Experts of a small language model: vocabulary 29361, 1 pick a token.
Below are experts of layer 5 (counted from 0) of a mixture-of-experts language model. Rows are named router (the router's row for the expert), gate (a neuron's input weights, with its number), up (a neuron's input weights, with its number), down (a neuron's output weights, with its number) and show model dimensions 288-335. Each number is 500 + 40 x the weight over its row's rms, rounded and kept within 0 to 999. Numbers have three digits each.
After each expert's rows: "mostly gets" lists some tokens that are sent to it at least half of the time; "raises" lists some tokens whose logits its average output raises strongly, later layers aside. This comes from a sample of Wikipedia text that the model never trained on.

# expert 16
router:579465459540478512532496577471588555513507494487465488450511471588537564440494537504511560468515470513470503448566497441508542451449511499518527
gate0:591485511487507554479436480501556532489491486528506522516525454487536476485489484546534506461520460520480468512509547457456495493510532478508515
up0:523538443469476518542547449498523498468592536564556503467471439481482485556523487524533537501509461518447418511552497498485418526533496436441542
down0:430438488462492476526543475511526522559475420461483533601481494459499522538484447555462462520543428509536508414499447549475512526558522521540504
mostly gets: " later", " too", " respectively", "first", " least", " well"
raises: ",", " the", " that", " (", " for", " a"

# expert 4
router:487553490406514576551564455472427418440473566548449428537549524530557447493497467506468501513489499494516483501546477544545500483483470477459554
gate2:574523479565485492469509572527507535508444511470452546472480555482454449590457487562516452477367532487505531472537534539499484519490412457520546
up2:453490492397484441440512425458530478499438503469502461474549498511488529484450515468503519480473506448466496424507436437477516460472549470444475
down2:473526489554507509422458536473507566552455431462460513428462501505483501486483557510496421540472532501476503493575521530519424494497487547573544
mostly gets: "In", " In", " at", " during", " in", " within"
raises: " ", " the", " a", " early", " some", " this"

# expert 1
router:460495433443565526558535489484434505503559465544491545445519502498508530483556478437515558423502515500530484492481420418541450463494482463514476
gate0:525535452423534423460503507506511484510441451447511490520490498479451458500544478574497528477494542517478484520472518473492443555492493468547468
up0:514530487563525511482459498513508478572507571459526509442447438484473443447507524493454482457514543454534522497498467467547540479540442517545515
down0:482509530504538544440555568498519507603498469488494500513462460473510401450553538452465498433506526475508462542502506489565537500586502510561511
mostly gets: " York", " American", " States", " France", " California", " China"
raises: ",", "\n\n", ".", ".\n\n", "\n", " -"

# expert 20
router:421452467554495514477554528524472595527482500509504404566456429466484449509480509515540505512561433470507567447480483505506493508537541593476468
gate2:528491470530526489540534598534429471405501508531460489519530530558505510467442557423534511586476532514484456540498525467489524518501490505524510
up2:470442564507489537492486522506598472507511528482485510392541525570505501537551506477454477505412459481537538507410528512393425552518437489442475
down2:398425492506513522475563492446502493477426430544506526487478460512512499484437470485510497502485502463462580475469476462446484541473478536531405
mostly gets: " were", " been", " be", " became", " was", " being"
raises: " represented", " also", " placed", " committed", " cited", " released"

# expert 7
router:504431440563435500466452521500616505516467533464487497454426460544568601424504476577487529533525508512504443493481502452531515472554508425495484
gate2:555509494472525456488442470519458538559507493484463560436550411473500525473487503488513501456491521584493493514454487486549417484475403480550469
up2:514513505485553453538605535541510431470474529521558472477480476491529428571492509483528463546584578472426500426559408521483487551513596385492514
down2:470532494492510498454491513523506470436458520465532518468535551534525524543566490508480394482525531571501512463496532478548498485506450564523559
mostly gets: " While", " According", "Note", "According", "While", "An"
raises: "a", "er", "o", "ch"

# expert 18
router:493542460524449514570543492513487540451472501485496414493522470440504545588478515477548461544455511509464468559546532581494554436419478513406480
gate2:564516452461444507462537505508476513579449526508476549454449483551441495366459483483535529545453531539522432510515519512530519556507530402540570
up2:489503530437567457469513484472498530469502574491438511503525484362526536536452512498556526492534541540516456518449444468501492473485546403546509
down2:490504532445526536456509509472480507513542528481501443466455477511498527526472462473487518457412430530520448468489477507446535508528549526511502
mostly gets: " for", " against", " including", " with", " from", " of"
raises: " the", " ", " his", " a", " their", " its"

# expert 8
router:614461510591511540480469427521505537474531472488454564467502470536548529484557481457477553486511454526458474468506498399549566525423477500462534
gate2:514481503552548453545484490449537512491501401491509538505525498468579488433546559578453445495550463522457509484513500464548538512470518493602559
up2:551528501449434521456436461601570453461470571476537451526443453569486518547482408428551507537498540441513498457489443572433440491572478402516473
down2:475512467531451437476473542552487519538620500446546541462470510539556421530398574501453582537486557456554471513466462533487484442523555487482505
mostly gets: "%", " %", " Votes", "%)", " percent", " households"
raises: " of", ".", ".\n", ".\n\n", ",", "\n"

# expert 5
router:538495457529483531463537514489538486473507497413513486420510553488517467546549480485506566512445557595548544565465530487528482525499526531458472
gate0:520501491469513470393484485434506482467475510515528485524475474513544535519493473552412505459478451500560460570490543532490499530514480530455512
up0:554500454409540465436533455452476424432458516448515471471519488519486484461489407461428427459494503516541555505443507505507547501524450534494490
down0:534576516498522510516543526373524447502542546491497472554536497462536612489531466486501480529479461523494462482532559503555536468543505475474528
mostly gets: "See", " Apps", "Biography", "Early", "Reception", " Metro"
raises: " as", " and", " by", ".", " in", " to"

# expert 19
router:476484502461473435529528509528462455473494498533562597526518555462409521468475588554484460485456527486490487528546513550490458545523525456479456
gate2:507436497521504553498513433466489464518539532485495470517478511464454534568434471433484472515510524522490529432491598545528436516503496447554546
up2:487538513541513540549555401458495494554522503516508525459570533496516464551473503429448503481499504553506473532517508488577419450495416471494525
down2:433525483450524526507527515517507456450528578499436529470472531480494514550423494508443513477495545533514495519537572588485493518430552489457475
mostly gets: " |", " —;", " –;"
raises: " ", " —", " –", " -", " N", " ("

# expert 13
router:446556537526505561503497474527547499520516537467477550494480492479495512532443411566540530491515468506485530477441541467460474428492452498444543
gate0:457433533479535497469504462454538477478448517466437525467503488500466445431512474486525549525602489474460468496531509462476514505531485541422486
up0:485500422548498527459462476454539510548487457509549486427525518438495479585487493500505605512554493519509456520462523526471472514473482560516491
down0:550560490556459450533490521553518503495475520491551484460493503566478418434429503545455581515519546518484519494489517554467540464502527550470478
mostly gets: " played", " held", " won", " took", " led", " moved"
raises: " the", " some", " to", " a", " in", " and"

# expert 22
router:541521584429488443472474420441469475530486496526443502495492543545523581518460440520515499476510497540532482489461540548464449505549415419483514
gate2:543562520506521489492575547575497472474531508562474576462521516515565501522465490458552466436469457516508523421435508559446468526531475532530568
up2:467536512503484464519510481525509474526485531523503486493470504542517490509578489432482520382499544519443553522547460530448573496517523435493541
down2:565490524526515525489434545535503547552562499536480509478421525469533461505523529442441541509522454539486458502540505505472497479524548481427495
mostly gets: " MPC", " Genus", " Website", "Scientific", " Coordinates", " Clade"
raises: " \"", " to", " of", " ", " or", " the"

# expert 9
router:476433488489507426485484498501523490493495459538513463472482500439517534538534550434580486512500457535517524456462454508410592469435454485519475
gate0:501465481561458456469552485520529582557474492515481452519468481433497548480483510517477468506443498493532516522539584431482575500470567480476455
up0:506517457455443548488476537430498554513494530503529493485499494476487518519479500500493542454468517476426415455445456465500526495463470454490552
down0:447562490528487482579485459503472563444520493533552481566493503501522543443502511474508472527533513520485474444454438591513465510520479477540490
mostly gets: "idae", "ensis", "inae", "aceae", " beetle", " pale"
raises: " (", " and", ",", "\"", " he", " |"

# expert 10
router:486545592526502500518429526485550507512498483461548534470544578515527418501499475525469459483504511518571448522483464413475471561523508438595588
gate2:474509435499472551463522472437479503550545524499413524519511514562433480493466482452422457475451549451430487495461537530551453516571572530481505
up2:523538476487517535513517482434478443493588544488454490489459466541452492484460490523446474478423434460508552505472547476538502513570566480483462
down2:531581537536502457516530523564457499496519477513514461483559460539622557603454479485451493505484377505493487456519519510472475512482474462519541
mostly gets: " |\n", "|---|---|---|\n", "|---|---|---|---|---|---|\n", "|---|---|\n", "|", "|---|---|---|---|---|---|---|---|---|\n"
raises: "|", "-", ",", "\"", ".", " "

# expert 3
router:500512521551453500502426434541482453511500523513496496481512459456522534578461448502473566500494474486444512505501489569489475511524505544475461
gate2:507486499565451517456489479504506471546466479533509508543428519463454560477473493435538518524448515528571486437534458491462505510534551442504488
up2:462515507517497549508489434523555510530552489506481454526425517522503514455438488521590501443536536560527560505465491514510497463467469449529511
down2:430514504489468537486490556556586473525560491487440456523487512490466491504560497438554548507422517532477447522472457499499483494454530453496518
mostly gets: " (", " \"", "===", " =\n\n", "===\n", " '"
raises: "In", "C", "The", "S", "T", "R"

# expert 14
router:518469433487551465424507494524460486497545476461502508472436432555503444487501479493495506492544456410488562480408553428458529468498533513489505
gate0:510458536521503431483493493503501546535462448519468562511465557424467450497541503472474478453451526429483507542567487494500493528490525512485465
up0:517553472566497523461553467421509506549466493474397547484540489519434500493529537455505505551515450474490529498544507485502496510451559528501512
down0:490514440566552528486485457451540554504475554498466547488476521528474476431526548461525526448483559447544454424448507546477489448410501473462509
mostly gets: " variety", " girl", " interview", " fan", " attorney", "-and"
raises: ",", ".", ";", ".\n\n", " and", "\n\n"

# expert 23
router:432518564484556549498466470525452511472539489513545588576478516519441503430506556494555448506486488459475481541540521543516489506547496534533510
gate2:551557503510527455477478445525512491577529482541536504506553429475466499533474541513492463472566451494457446478496548509535497520485484519499494
up2:441432496494491480538480575485467499483591479477493443531481496535514520514491486460514522482574471482470538464482515540482487423512588550512478
down2:526529477528511510495498541533497511533384529533446530480461573539400527515547492462518548536544545450505502523542473506513559497464553454525526
mostly gets: "\",", "',", ".,", ",\"", "),", ");"
raises: " and", " but", " ", " with", " or", " while"

# expert 6
router:455541517550539531455481472482508505585571500418498524494475525444422476546483507529463501470500532519498519502525504523560477500502591493554507
gate0:524532521491476529564517522527455554490510540516549433487526451444515408564460540508408459456486470507491517514487486441529552435486542538509497
up0:443541544469472538489539444521518577439515525386483511462510567510536584521548477534479440574503452432535500517497528462460492475493536504589456
down0:571520419585395491480532428465477604488522482457474453526494420530490475512500523444507504479478464487572464557499444522462457474457495503525534
mostly gets: " Dor", " Sn", " Björ", "hn", " Horn", " Ho"
raises: ",", " (", " |", " and", " of", "-"

# expert 17
router:501521465475460464450475563508511439534484492533400564554477416546506457433431474494497459534485549486480449451480536462492488464484477524531513
gate2:490492519500499505471448509498464500526568468475502529470496488519480468467467520545466460491509526494463482531471496467528513467410522548552552
up2:532481490533412466492476393491476513429480524503467473540553485492549521486402539520519530568501421392436481480532511495524466411393579465471537
down2:442472458530470469490487432514522505453514487549536420544487531502535535514480510502533563544446473581542496456473552482547488508492493592473470
mostly gets: " it", " which", " they", " he", " who", " that"
raises: " was", " is", ",", " had", " came", " made"